Below are experts of layer 7 (counted from 0) of a mixture-of-experts language model. Rows are named router (the router's row for the expert), gate (a neuron's input weights, with its number), up (a neuron's input weights, with its number), down (a neuron's output weights, with its number) and show model dimensions 0-159. Each number is 500 + 50 x the weight over its row's rms, rounded and kept within 0 to 999. Numbers have three digits each.
Before each expert's rows: a language model's description of what the expert responds to; "raises" lists some tokens whose logits its average output raises strongly, later layers aside. This comes from a sample of Wikipedia text that the model never trained on.

# expert 63
Infinitive to and modals. Infinitive or directional "to" after verbs, plus modals would, can, may, will, could, and agentive "by", e.g. "moved back to study".
raises: " be", " the", "om", " S", " St", " re"
router:460460523448462424580511533482520457458569576499525496423515571515488372592497549498472589500479570525454556430550473473447456536497439469529506470559451468578577493442562469430447507472519468507548443468514451523556401489449550571455464487576489440480541566497525435439438534428559457450463476447533496562523433506604492465461463453405559525510465590518510534530545529520525541643569563476534475487555466525554414509525565492500511566487452494562589519482412488606483550445476591
gate1:420472545475540515510427492478598474439592459471575461474486514462448478460509511480478564437567538377508493439602465584440528497537486519484490512573472468541518517454526498495428517504393509543485468395532505484474503435460600598424453512504473456508605411512467422542469508471510498495510449538478577475575422485455501494504542534418407522449502484596482486391494501547590462543553477496493548548457486434545377587543446499464631504474466588461492496467481448489557474421465513
up1:560535476534471541407532443509482505578449475513414555538513456458511545447462470556534469526424496503492471501433502435529484503452516497531381524453542524416434523564516542511485523498584500501489445555527482433500472548524469462525507477437511527560399558505577556517423411538512478526457569504506407524429551546412594481586500626540513437484498495450539511604464534517431518463557493430404467413513500479525586455516474463506439481635568532449581562507529565446396543500514404
down1:524528535526565555523497512535532578489356494550486537497483509451474450371504461582468527498468523527518553486564443499596457480548394554427531456489379509484468494493495428504474486415477487597434493467515502459540502559479442542491450434469534573431433443501521519470477588517525513445521424379544535605507613468492455565495509489478523504505509549490582534564514498507485547521487599608502426472513406545463535568407507495508512424468497442501507351462517480413530517492508452

# expert 49
Mid-word st/ct pieces. Inner word pieces with t endings like ust, ot, act, st inside words such as frustration, custody, robot, plus not and need.
raises: " of", "-", "os", ".", ",", " and"
router:559512415455474494458515499469532520467511514506429560535445424546526471467538463431563546482432465533421508582498420441491525430548401564502539495500497518440517519505497594497456585452438498498374535538553579361529489550437564521474495489429616459531512528610576497453516463471416463529472488429514484480558535478510454558538377467526535504569599438505491519534533435465494525571423558495526524547491509439495452437551458482461424509408442520482404469510420462565479527539431532
gate0:649501508532486549580462502485548649487452580514570412492455556548491447495551528439444569550587547534498514503597495501511507495521474509527612507450475476498542474581483469474510553451513577498413432503530538459459457493499555474459413508581414504483516515571606476458449505476453531464501548451501485510460467431479477526514553546514570542522517428551540494365529464510502469631561454573508534450536478506489524597414451471501463502435502416535518486531504561557434461492384554
up0:507490492423473479515569512513494394468504523537501458490472507561436509475491507518536489485479420515544397425531533501600453495447558420465479512536515493489489484451454522447526571569503466516571460534500531568584562442489437525470563517548454481500508473541428612497497589536481484491453448555475510517575477370530540370487426455477394442554500503474448523525437524530488614439481526425488524467572559435520449578561484541487667479546514469432498501521549382447562566467564453
down0:518547597498561457503487573489473461437480473503561456553496481463474477367490502533597463501460404493479494477476501491536444428546446508532456520506521441517469571536520515464571515419514486430576486499505542529503483524430453545582514544410534380509437485474428392430536510448600456476503356503480522554486472539508607475458500494442492428494461469500381603530476435503489582412495536494541554538524549462551538420570445476476438518534485512507441519594562526554588506513581437

# expert 40
Heading closers and Spanish pieces. Closing == or === marks after section heading words, plus Spanish or Romance name pieces and particles like de, Juan, -idad.
raises: "\n", "stone", "ello", " Sydney", " ,", " |"
router:531557530574494561471527562555567517582551593483411424414567413431568575459530529504537391565452515458548502582466443508429564448440541536532534543471483504505452510496486539529556471527508590533552430457449507411395428513486443503456497537533444491442455459498541423491542561402557575497541526490473443497500535473553546542499556431501518521520570654447506579498519544441556489560406500536443465499541463460459533554505567515502546567503532473544476581499594511521452551546497474
gate1:456466550447530585539537404447539564445545577474514494481570529478466489523455597390524536592512443492504527445589456550499571475508461535554433465411488553525496441574416529454495530483417541507411490509551491522519572446536514522462461504483485564456482524513510531544469470441504580538491508456487495471495588497581510524537526498501533554492505500538462520516437478510588570553506496480372436550545524503631499534407418506496530525399457424617630474549542471507373521505556518
up1:485594534579528535514473456494547439579522525492528478549532434518471572505513517501589553547568479450519476477590453433493527515484452493515383441565531447507530488488533522509457461408473577496509531466449482519489537442455474603461491546502494460489544444528501516477561554493568538361557486479582551538517620445443527494542507489523467490387625453544361460510565397559525564575475486514526511420482606466529477477536467612513506481528423606465549511489491519470506531533592476
down1:406500524512527530393526458524465533483490522597416468550469490538530559479534439417487451394422487460468464555445479543509488525501526499489473486524424411467529597656498476531571518521412459479557535437524493535532518600483510575548542433458478519499456468515457538507501483389563559532468586524494480545465458515441576546511569529448507497424443482578454564528513528497464531430611464468493446402405482524540538593531501436481486391519411525545506505496584466541487417544467541

# expert 27
Determiners after prepositions. The word "the" (also this, those, these, entire) after prepositions like of, in, to, on, e.g. "part of the line".
raises: " same", " first", " latter", " last"
router:427551532532511492484491453528567451557502468436499589504469562555589562548538505516463499495553459527534474404526494505563488480399474538540556420404563495453431512511574510507477549583449630462480632495539465554510445446496577493514525485525476497544459475508472514544533465517537565490414561513454484319475468390463523650513486557489579518533459468504500487461456505491508535613481534449403495536470509533491496447443459515528436409481526481565583483477434521555509537546549532
gate0:528455472468526470391520472542520461518477434545453498472567570433445534495512474581493455581591566547443569495506470423484413479436523499602467469494487557397431406552506568438486549531542501522490441563517574440427426539518466431528334510529512476520536466452568522528583455531459465521496485492573474516478515554526436464503512552505614515534465529574457547514412497506531492462501570515451487435578572550574547556576470472534479491522596589558584482512503443556419471503512495
up0:461518544482554524620466464402463531503583502461553549470520467513452469485561505508512578495442485452531507535517492536446459422556519507517422540496583476460448519491462505525562390466581539447456511497477559556449479489478386590450530543450444485564524510557438520365505454564509431524501506574460439410518557494548509537512521396492479502500509486471610512553591504537486520504544377521516414601464487540412604488448572523413534543527466480518469535523432583419554486534441530
down0:532435565591481418500511479538529485506598550544397477536502469541516449529479480513491500515417540498438487540539449505631508436472559377520538455568444477655534442514378459495503559437514545475522500487513540507450517553533480563475523523551447420532418480455455621462487501456441451563433515523477556556414466514486538542512481450512512492509541466470514478537532426455461436488452423501587462563483562520475441485501490436567484437451510546590588386514501440570483475432549555

# expert 39
Vowel-led inner fragments. Short inner word pieces like u, in, en, os, ul, often in Latinate or foreign words, e.g. "prenatal", "ecosystem", "eminent".
raises: "ary", "aries", "ar", "ore", "um", "ott"
router:571500496459523562465490476498543391538547492488487525491473446616429422514508480526607429526484520534533439509562553504566438598438482535462480569446460515477536499487527583539471480472417562482459466461473534518431457461514562436462469438482437529497456526484562472470544513466518612513501501444481594568459427430426534472567502517448385476498532415405499492488505595420538577498469536474430592522567432478594557522438444478489523417493466474457520500621498471522425396481469532
gate0:596521468525469551449469487644625539592448552580498498511516512535420478498529443560548459530518556453480539588499547530531541631461418577477475493432450522519456491525603451563583508465512456545427472492525556415541385486519530384510466449486522451456588504492501480532543497527523477496506502508513477527487395571471477468476549559512526417488529493526512457480429513449545439504570603534495490465560522511535503548562463433545444555489398576540468469583531403513502420489474493
up0:512471492509519540623418545548450513510549531548514562457518562455547548453462435494512530404533457434507490424506534515466500420535583419538562494540536499522573490422474515522439573550542584460453557532496400503447511504490504613503469545570416518595500557458519491499402476475575565455471483412547522483509577480473552557475605494536557527527496523418533505622463499490404498490513506546513538627500550522477475486427528477426591574528562400462494541438504515463486579469554457
down0:537430559441485486510618519488500532607563511528451520532448437560513461531604516433485417407465543517512492526512531478526512424520428515527435518450468525526468598506415503479480549501462520396442522586517529429497427528496529530470538506520550529457479565467443453499523544440528600539476435550533555532551501446551503488612490489549534538448487438510525476507521513402487535497443496560493441562590514527488402441505492503388540552540486523521455444477368420461589589431587412

# expert 55
Quantifiers and function words. Function words and quantifiers in running prose: as, also, not, all, both, such, only, more, than, when.
raises: " of", " time", " a", " the", " part", " well"
router:591471524421605560518596539423602480573510481465407449492485627502506536486493435442470503529405467466550466462444594563405462506562383464499557464494482521557503495517490457536507500434593455575529539505559537471440507593518417473545517474535525417581545608553482493442488503494449438486515456478512559489415556516533511512512498488543531501446535598538517483566476527490524513503408479414506461521455370557527533503392500476525482432469565521576511455451508514448558473496536502
gate1:519503546474551494487623482555571484450466449450470523544466519581519592559507480564520543408411502430423450531541470482446490594539455558526435454541452441498469517563454576564586468576506448578550505488589567483533537585520496529495573467503487436556508465584388564509575530524497418508555503439583463545360456489447422564563515444559543521509430484488522479494472457548618577475474470459463526481546454539511556477475443506463547455462558489503559517486575542460546503549468495
up1:455455491447448597469526555479463486551520553424444532555518453410474492496511511513457589602549473538548426525459517489532558436479438530477421448543550411466538497398573492547502506540451505577459475541482429489482475524497578476530503551481453504505489462477589466547432491445525509510495534560536547501508470426491521476483565621462487441401546368595503555568517407460494453517560415554517486554453426459553599537510575494483489516509455435574437485528505456605560603490438552
down1:509505447482511432463514435432523465445416488521499489366508525588504488479433559542539521491510587553507501501475518449496440523428588504497514466516423515425585513459527506550453577583425521492433476478492536476466473638442443442464515576420566588490571493474525580484576526465515607544507553495500574569515539421549547550575445456466539495422436417479503514608573526439453523433584541433465531505598521519584423541482435457474497478502513556455458515446469457499483504480482566

# expert 28
Institution and category nouns. Final nouns of named organizations, events and places, like University, League, Cup, Award, Stadium, plus generic nouns like festival, football.
raises: " in", ",", " on", " and", " at", " ("
router:461508511548453474481442591475437519526494512437553463617472543457550569494473460513493445493493474452568453563480504513545562523514520497572457407541447438383439491555507477549499532467532514471546623456514565619591532437582544397515502489572463536518492477431488453485512459497462539510480517654480409377576479458500484533518528577539537509435448538496567406574544477550457512398500498510422507502557578563496452438584571490490535466495548488451425518438461507468511527510511475
gate0:475527516538471529440556506523451508562464501542457540590456439476444472515494491448523450496417435482484566549623497492511530560468487449545496564510468485480476434535512429500531525562443470495515358437469586489483505484509559522496471496509474530445635598438570557581618529566471570472556449448569535561509495473484516585465553541467510523462509398513470495401465519587475565474429448488470509478583487557603511458468486495505451470490654440511512451560439469549478564474562582
up0:472520536554536512468549538412443575531552544497560518477562472489535537476573475527507579490482505443485421431434499474484484538533510521485475491460471516492479531492492530531485486488595611506407531551523482479450503453452404527546576591511527520491478447507557455384458406565557372432516440496386504445488528529385474481516502523519513553617468399531387521573547495480524469511657500518563476549498494413522552515517501444564579557557509508559524465464461556414528482492568552
down0:485494502427471471521633422522488485464481509498482446575565547511538467572474552538517621501535540560539495473466538552453430517535559471488513521501478517487559553430507585415498466533460563475454498566474447532531492562476590504497505448460518474407543521516533511552382458472471444502589554495520509450428416510550400584485517466455427380448489514449562411469504576527522505530395473612442494450464433530459430471481548460484456575441589490566430553600555492476521473538454530

# expert 3
Name-initial capitals, office prepositions. Capitalized word starts like N, P, Pre, Sk and numbers, plus "for"/"from" in office titles like "District Court for", "member for".
raises: "ender", "ential", "ounds", "ip", "icks", "ush"
router:472466406501482446425431501485526476483520500522410570477562531414548510513484517505416574464434527581461434526605564522451414594457491414563494470436458531414539493502507481565435449533464510492519539560520565460422423468604534437583518465595497517526487493492556518506411538473475482477518559482468512481419597563535474553533503534529501584531525512448387483586484533494529497491484539488538541396539491558442444441509563533579556582590473442524403497550578517513543519483514576
gate4:477539471543550504422441443588496471473458510427450549433619579494493508460541509477522396512576420505440498560495492400559487432465441484471510491547500456576525464521447489405503435432390382500534519479440458529487531523468540452501574459538458467470451445531558433509426615446533480583521521478577519504546557509476508479523541432589462461449527591468487547546502503541502519545543486465512467502558554456516470541457448476521364559578476583513534439553582442410539499520440451
up4:482508604558517611514494441503545524461497467446541540439587408542532468469621539495457425461524579609550487612472484507504505378454577515628468477502519481525461503503459503524522471523550454527561512523586570531520451511515401482503481526483436549483458535544464472429515418502486446423481482491453524510485506498446545524570572433489419579592503540576505484543475433515539520518532447544405522463515471513528610463482446430576568491449491534566421620487478481543506545562522536
down4:547492529508516550480490575516467502548531529472431534460513492518553466478492458446448500531429469451483471476469510512590540473545454597490518486485456468431515576470514554483437489591539498484447423427567415464567570589578614476517518528545508494450468579474530583417526550507622537473499441491497500470418556501467502461461585646563566433394535451492521538540494534546514528474457426520497562467467451469528500583466561600464511443483458514467516606384570413555580460496499517

# expert 58
Four-digit years. Years, mostly 2000s–2020s, in tables, date ranges and career lists, like 1923–1931, 2023 | Série B, 2020.
raises: "aking", "ally", "/", "–", "aster", "iser"
router:439512507516472435502419590521449509499511501496504479587477486431542541526514476497495463505487471471587508550518466511543522516451513502589469407518468407422445481537463494582493511453536492459535593472465562561579533451578530370525491473519470554567401484481492449457478483452517549496477504726495408343557475443505494523509505601549531515499427511504564426572515506543455544420502470582431522436487557487520499439554560540515545503464526524463490537447483581467515526460481425
gate1:529472605493534481503465556511504397506510414571432431497539563541587521506547475547442525465436559426446538580577533383491459470503539499617444509473505445526444519471509522436508442510485460455481415472579447418534468592487522535500509437452456533586548469530493478575542381517532492438409584450493488519474443488493421544491512505442438494487476460593532444451458506561558532449463539575408488493481418518496508534514538500371531545460477500489553504564530584447581531412476492
up1:518550419602482574573495469555471531413521513558533520492530590562389544482548533406464496531574496540518564510485512511460570413539486467467496530496412477513566532556545473514592424428443513520439514413438571551484522426505504490552432552500541511501476473494511572406475553503393461557570506518495497473536532538466529500406441465416581479538467468578461529461601468473446521509497474558563513657554562450487482469508459493520491420560438515474566528519525497571503381443487489
down1:482399447533468476473457563394544482532483602580416492448444489429485466493529533544466493535567523564597504523539486493457459444500502571492433555587545555494469447475560497510445477511533518536410585547511526374589459519529543427533438533484486484518499496514503473466543601560500544559463528433508414547645503485491516512523411503446467552656498463469458548523527497569459431498459587529511417571463406503432599496554556576521487510481452526466490517478471510493517552492427498

# expert 16
Small numbers and list items. Small numbers in table cells, dates and numbered lists, like episode 4 and January 3, plus first pieces of nouns after the.
raises: ".", "ts", "tt", ",", "/", "-"
router:397502505645469498417458552483617537565500460500438557562519572476425516515561498484474511438565539512529412531406464502456531588439517549509589478533430529556458601485516547561519568510486376424455523561529503564483568487599490529441570486600583572445437546516442436570432526469564499514519472489425437422506501527546471427613508472537450526505501534572581494510523540459520542526516476490505488545411534544466465470485538481541402550474466529460504496512505513524483461446508480
gate6:540485480591454511431416394547542443436570443512435536506493477547457482575427497526532556562522523527456470552422480521511493458527489540512553414433510584531503533514553482475452412497592501418502514394483542455515587451552516469535493480589568382527469569507482453590507371385535446423554556470497520515498501578491467501491497497536524501524441477476526501516612495516497523571425544486551481479462485550450483500475520522436448465483429530484429406563560499605421495508513616
up6:508504520481510514516434484496542428479514443567484481604434461441523598544564503501487501567489437438446586519521594512529540439481472504565567468482557480538576644539509521524420442411462481505522547511442512440552443502532610505511449497530492391451510567461517528497520514526548607479565516432511527474489422550431524461457411517533453437510500448544512543519493548496603460511488491451514520560484445528483419590534604571538545459476528600576447556560531503478379422559506445
down6:467460434497460483508457569494524476499456498516476525426528451442542388470529528515445511467502476460529402497545489515537453569518521577435496528457410550503606466489591513501490454512554491622423592425471491450492515477495489601422465465441576474510542424520481493485527567540521541535533444510466446454501499604474424536521457488528454555544493376439572499512544516459508547510566480446491525477447498462617599458434641566471420437456539410507420472541493519474413497542584495

# expert 44
Commas in prose. Commas in running prose after a noun or clause, before and, which, or an appositive, plus thousands separators in numbers.
raises: " which", " the", " as", " but", " with", " a"
router:393575497490455526503488593509434522568471478500468393569568510493535525559489516470617479355515544507491488471490499513479514452543575424580435437464491458475450475534489481518547551464492524565514595425443521533536467518469506433603613477542452507467465556388463483413544491534411457543495430564472430401557537437512471456511517543517592519516487481560527514576544503589465584416542511542448490540557552448423564496523484529556513443465531553496460544509500462487506548519406435
gate1:511468623572493508557504463477507506583480513449420463501505541449560434476516478393548445471400554460556490553517497529545477501463447435501451495470575467565539595543453519595509480516548499530463480469562452483532501456459368634565511490493498499484417471490430525463446543460469495483529512519496548558534483440449425638493471565435476480456447505571518439513549525553500471559587520384608458593515470494450495527493494514471551539362522408475506476449511537515524544598475508
up1:530483435520498429513488575512490491432471556521529560505483586495474635548463494508441551596505511526528388466425533437577512504461430521462444546517469577521503530425367497560552486489423553534508568505455453474505575547485529509508498493526580488508536555481611572519511517505527536507490464506615484539514517555512523507487553536594509612499471552468471477452531576400532496448558580493472425380622489523467430470463520506504472530620479573495508449447493459519381522466474554
down1:456522468448493443570477457441527444500595591430501508527436553645524529524546526470566370456458528443524487378530526475514499360475445528477460514480562429520560505482462511498515452495531509586513516459595434494508464520468550523533495490508543537485543494516506606525561552511535523484489437473535454386462430560422520529512575546502435529533413582532510482472550471438455513515522491427492365473590479580544546597564514519509495533489482536491497527450484411538510421479601550

# expert 7
Word-initial consonant pieces. Single-letter or short word-start pieces like c, g, f, con, rec, dec, often splitting names and compounds (Bad|g|ley, show|c|ases).
raises: "ats", "les", "ran", "us", "ests", "raft"
router:440468420532469541409490466543533500541443405453450466554563504478438514506504529502581498510490578494568429438439493545434428534509581530531543538496470536442571516547563442552523450491481500454492428458549530447548515402548495493557447560498558494512530535586533502506563452636500431368557518509458492482491565590558439476519559532507521480553490571545447470414534598565521429488559468492547507544609441554527446498470504585409455425510527488546452440450511459485541481522496619
gate0:567511413491461462409501444519511455541449453532483443511458466593457476457494511463446491438518513439594483481488455475492510558480461516484557540538510474424409446588561521463517457481481467574517457463430527501532414373488495542451417614516571455448437459509415518521483525562501439500577454429484485522584447549444480458445525509501471502428438544564466466414573616472514430570411552495471447425416508503546475474504515544536483437479451552481465509534470479547449458594399612
up0:494435487455458540435502454472523457463489423445513518533539495470496486503478531531461386457525460471591544450496518499522514583510454512437586566551547444542502386534541597489511421496497465582531498396535470532524459574464532561513558494378562499468426501450507512453525528535453585460481496526500463417498497474455500438469520467409456480482488358519509567508415498422449528521442566575442467516502516484482482429400513531500474505509509514671554481593473583578582438568466476
down0:425467493469436528513635451542415553577522476446512518535535468448528620572576524478437473451424490543499548480527441511496546474457507457476449524386519584503518421514509554528350476528529566566450612504528465550553527507474532488529454562453452462484560557521588486477522473577536466504423512572532533562636514508409496548530461503510495461497547580464512506503511539408513506515450508540465428458565473517512497493506470507510536480537556546448499568477594587504558466410378536

# expert 34
List dashes and table pipes. Dashes opening bulleted list lines and pipes separating table cells, especially dashes after blank lines and before names, titles or infobox fields.
raises: " Total", " The", " In"
router:447437521463498475469440543528453424518484446573397500554529559605520456572455539468487450507514517575560508516489465546499463515546545477590535522483603431501493530536436465510463506475510564464457479476429476549561447548569493455414498537434530502552490506441547503459456475533496482570607533596597548460479570529497453432522567370443479567500590456453514513558520616423479435613492469542441512583474432577483430436479502353486527504488480473589494550489505496516500464518496467
gate5:450513521534572518595448544487440481501530480541507457473436549505428421451543407437593546447505544436414538552516500582522441521506464560483419642596494500516471467521444398557444520511440456550546458478544537541477525525497494520436494461487481528479644483481426573479490452532592531513539529566522603480592514390479433533492515490540384534628480499504435495540453485498467558573456532515514477497436475507460540428501457470548452589541566462518504491474411505525524451539475543
up5:502408517518495512542456474570396518597476443494498494602467434496502486547609608444481510497504510421546498431474530414530446414456526479524432590512454474550530533491437479527436576543534490503459452434547506454388442497471443522480461497513486541529443474476509629513516502439501503521545485446533467511535537555511500568519552476392578595536450554673523520550469513493537581530490479503515473382444530535456564480516471470452483454462489470437500485553503456576636443501493537
down5:460539498525544475498478442498578469621553426478493495498494355467582479545504454487530447417469408388429396628464457525473443556460395498478505467493474494522479528491570406504452506555496456513482522499443533519446554475547463546597409416515433446517530495449413610569378510493524594514475465456481507482492552466507525539474456546510483576533523531518424447542483480511521512532464572482511520460570524497530482508447514531539597613491549597474507441483500567456512488438467493

# expert 17
Plural noun endings. Plural nouns and plural suffixes, often after numbers or "other", such as players, students, schools, viol-ins, NEO-s.
raises: " than", " whose", " between", " who", " of", " known"
router:431519500535449486516427572491491533497514520452565473605512561508514535513498454528479444463477468466543469560510509493528520484543512496567450412513488423398501514521489481524526517446505520462529661463475537613609554489522508417547490458566474493519468486423480455482518488511498523536462541686451433307574494454518508534547518592522541534464479504495562369568544527550470521392538497515424522490554594548497509478586568502481543495472541517454453534409498519480519508512525465
gate4:486518466446514467438536522513494533540465492510378551459428526538534497502510470492486569550529621573397561530513486550527492453490502568442565538504497463496542534590433616526477563435448496563578472526449365478600551512508519500477493511581512447532456508556499465592496536429475489558459519484509605631506543442353429507522519481470490463451532542428532539473447423541496477591510422430549458515489592491425562501544501513428465590488478494536470548446458552488490451537504540
up4:488549507552541430501515471413467569462552444514485525517583574593499452485532489606501481483531431573433537601542548514562426513519485609472510546513589490466539598545484536543541470540503515527625480574411516465515538537567514532450476484556602513473484551496439492546554497374535544459439572562578451539595470511542450445597530488492472486525504482518544494419484509491540440586486514374629425535468487458489517483452571517428445563490476538495542519484475525436534475524465477
down4:563464479528522432518569437541485490555537508627535539504503442492599533469403529462452443538491498494543567466532503562482505499620529466482473517532554529519466489430458520520461458480573499467486455489444585522554572440569471485456557455483566469434551482507455477492500464402570501440498501547632416460493505490507390518454538463466531514600502481487467591410432423485513476554483451530565554456422422380546516401478478508566437473536433444565511536577444452491500467458530396

# expert 30
Infobox field colons. Colons after infobox field labels like Released:, Country:, Premiere:, plus list-introducing words such as including, include, quotation marks.
raises: " A", " St", " E", " C"
router:540455487537600504473541525419527510542611534565462547442561478486545477476389528436491621594421579495503477528574476480522455409533455606557538533460528537456569435553416513519424489499581455472396506539569512387502462537405534529511477566473575488575538480499436500543472571599523539531582580531456452552419515431554553432509441473491470461548431520549428506417505535524550438503541477532492531474456491503517525466513453426466462587500482478554514491553457496556483486496466480
gate3:547466570473551430520529480484422523431551628511473530566504544510571449527576475415481558531497415450482555497504516465577551443532493554556571413529540481580519579543446431483419578509561462398434471589603455463458528520512428558548499521543461496544481491539419556481489571554468499448625451481501522508520481428574523532504551451551590518540464447547414547474482550489531516477484594510509619541584525535576486482478509494422536516474519516532527479550490519425457452425567511
up3:506474507468490484596442501536595489456394451452491525466468543527496563455499505561513475471498549559570340487446467514478582475467509498479516645565444466543421472574552507525513450452495490472579482553545510519528439418540501457505477434584512577492482508484526456490575470516485544592364498553525486510570568500472542510442537538467514441437544587584488508552468471564477455556464416610480446427371468491493453542417534447563452536580445534455497448512552507480465468524487516
down3:548548516474519529499552428437519498488517613495420479453474463479475429504528470481540466544468495555484501434515495468487603593517484524470506415571533553563537485384501500584553488473558471411431521469523486604429534522488488552498505481499520521418509498594481576531432470404435523536558505541441559523534493466480565430528502561534533440527469502511523451609509510442446556430485596423558523599634538503564509550509479574472476458471361602445522537526528431509555418476516521

# expert 53
Table pipes, result verbs. Column-separator pipes and header dashes in wiki tables, plus result verbs such as finished, released, promoted, and headers like Votes, Apps.
raises: "in", "inations", "ining", " it"
router:405508502576428513490447509539422550520553555542533487564413460477477577500561463465413443560528481448549473533513556463548562597583572533478515479502421489448567498577456520519493559469563457462552615419429573607467558490556569474519545538612545562505522547477477526469489490476546549505445547613536468455538431476501543527534526565555481538490475537443525385510532515492521527452507503568508555501573590487453493451516528556551520408518584457473420484454469559470451550424575511
gate2:443552472479515512493494508480508554448512506487457414457478516556490515433403530539489502423482501451512561506465489400431404407438566515285489540559542501562532508545531529436494508543492480543514504447526474483495525443584465506452544528513536555533410537546555490574512586507433512480524471476516513536545596378560509488389513498555553483420514496408473471464480536502502536474419525615547382507477438534518466502484526581456529443429396529476531459551554507527480541468579537
up2:613547468560510586405405548461508450584511453507427526551461484486423456528529527471415428469514581513505534469516394495485585529514425485535498416501514514458482521404409396501578440459502465452509573503452503563518487537509490467511438422453469441464512488494475523535593469471480528497603635535487443494462414573431482502541486494398576446521548480457519542549537507550434423515495526525470480461553460495490438481555526442486547483474584443473447537612562481559472581485458543
down2:568443497487455487486459464570472387490493483501496572491515555420485591617550526497544476502540525566555471486493578535504498547508440527406580445485464486429483563555478524563594403481476519542439512557572455482436538503576525477463527443534526478497534434496437459468592513491562590387457467514537514466386608469435505426480432412459441511533539485450464463585420544483493528475440487420452529447497513433499480397491527584480562445542462478537443516531498538503391435464482470

# expert 13
Names, directions, ordinals. Kinship and compass words (son, father, north, east), regnal or war numerals (II, III, World War I), and suffixes like ess.
raises: ",", " from", " for", " and", " was", " in"
router:577528491506555453444465580464546564481478527456575467461408550455540526516447464440507429432486527529505519566517520480456499527433466542507537611449477518510590523559506509508522564502540428581596500565563589443520511493502554605492453533487475553462528547501461474453466416496608574546449430507579425467572610476477490530464496431469515576423412506435544516553484596511472475535544464531502517622480447486531541489527435480524573562439543562503492456458484492605591572425507468
gate0:474620552513506457452564478442445551543516465459504555509498449408516484568490505467585453535458458464509600565473455570568519516505502471478528591476562528611564568466499457521404581568515430484498408497516497446507458528567457588493487561446526486471499531581520550470538563431533516479472508499585511585592572500471490477528559440479455524513471522452571523562456528580400550516544446550416479505568434526552566396421433556496383512490528521495517575416486480546438504483517540
up0:456518432490444491422469491432415459484563428599512431577630513508432505521561537490475521498434578410561451530466549485535510543514500515512524469498533457521444467486513459556560456537471523428436554508462541505459554549479568462509562534429651547473589484472447530622580495507503411561510491542490444561452395489434467535444526563500503520452491417459429395407494469493544525457495485511499438407507537503499515541520529477520463367523598509565482501482549519507428431473510509
down0:492358514472462553554556441452465451460560474507485488533473610528496508573469511480600467496478549598483497478517538500517477520442494556509447450563438498523458399540453457496648501408592606530469489502563482463484513583582431478476508482494501401533591467383526488428452539548602524461558480483508503461541393508431523488474487496479426507436488511499476536443505463471525471575445488476509503512515577450528505539585496460543525480403510532557472600485545543378488528548559447

# expert 2
Table cell separators. Pipe separators inside wiki tables, especially after a row label and before a number, such as chart names, seasons, career totals.
raises: " ", " —", "ite"
router:471532433507478440462401438549484443522539556471512538558448540476502493544436421521477503476509455500503441490475474443590527574619501588527479450424559477412601501495431599548497559501531513484569505469560502576536519468483503569414511462576469526452509469508564533472524477411428466556533566657459486436610486456448543538484513550505520534419428517521509524517536506493528558420533498557476482521614439552414488537510504527462599486515446411541527514509572457477492494580587439
gate2:660511565575492513462510541474515478558500526543435501430532437505508473498493441453542496418522459428517547476462536575416487513438491444486500532421488458530578518536560376558549490455455442445570513410462523497500463407450502538591563518447448500481520414488496590479584491536538544423445484465543536571586520430596434616524507493489524505463491510497487502563579586541449583511524503582568387432488446513483551489484455536476499446481467522484528550413475503424559464563473509
up2:595466576486524515524472550468532431480478494526427545500496555567593478535443551442505515475446493535517590422502398466472541498436425496507486482493503505477492474470512453607521452483494389492504485399459454495473496492432560555434563512486489565434508456497398499454553543576479540483483435474516531532478421518588432530531475562484514536575550467505480505451629614542523575542464425573557468482448420491453603512429517421557452559505476442621482559469449495511524484589484594
down2:521490492503489450580519506610547471468602565435477493408504531533424482479424469577526447588430560520539502500408487487507546481526505525526485565420543572492566526450416453424455429488527497532470457498548452461490506488372547589429465512522504493430480543603578555511518508437495462422508468533561592525491462529563509553549457622486476467509461466439523403445490574507529580436479516414486462507524554498465562507465483538511556480497513520659567423480536422490493524486562555

# expert 36
Table pipes, headings. Pipe separators in wiki tables and stat rows, table divider rows, and == heading markers.
raises: " ", "\n", " —", "ones", " –", " Cont"
router:433504490475483519481465471511441532414502558465491409525423550508566564461485498514437453522443595416596531560528514470524560548605514476487363451549520479485493517512511475530441514403504511460496558433440571614597490428491528451425534419524498547583442526443431514468494402456552510485535535557497521442547491507493473598520478624487559532527549479505522396529542516606526547500473566578397483544496495518427447484565543536559521416460523446506440496526554464443508520500557522
gate2:527599571531552500542509564577584537562401470618562478470543478575566553513482427538478485431459486481556456490545576493624441479526495474473567392481470523514531453489582562434542457538503543573463480551504512457488503529484429493561439574485550484564539564457513468490534483525521492514459538484473519517599530501445519377434438531558529552412494525376491478501505477441476414453471494458510483433484527512569475533524464582432551438644479559435437498498536562565504527482453508
up2:519548445526524525618523476425384444435500519477548556477519470498423511556499509500504601474475535503476501590427463531548474580509447526501490396476623456418516608452526527534584527517565528457490581545565569469513598546552411526549533595484534515514492468502529510496515485475472436542499451436488485497457513447505539501492439510500477555534544546349445501562559414545457489541485453484503548549449481416475511451425409441420524578455491444476520517447483515510417411442419530
down2:583525488571463443403460445527386526482510511415435425547563526527477508444520488450529465502535472466474443459450472510532492536391549554413504484480445427539572567604548472473524571497499496441590433522475484536464418535564464582472546429465457584539553485449522574396536406506620497448496474462489595432551538518455553508546489470491504513424468521524416495536511495538443481521470578434487486514567555535421468541562520468455459438519501469609524585534458452556420479534471496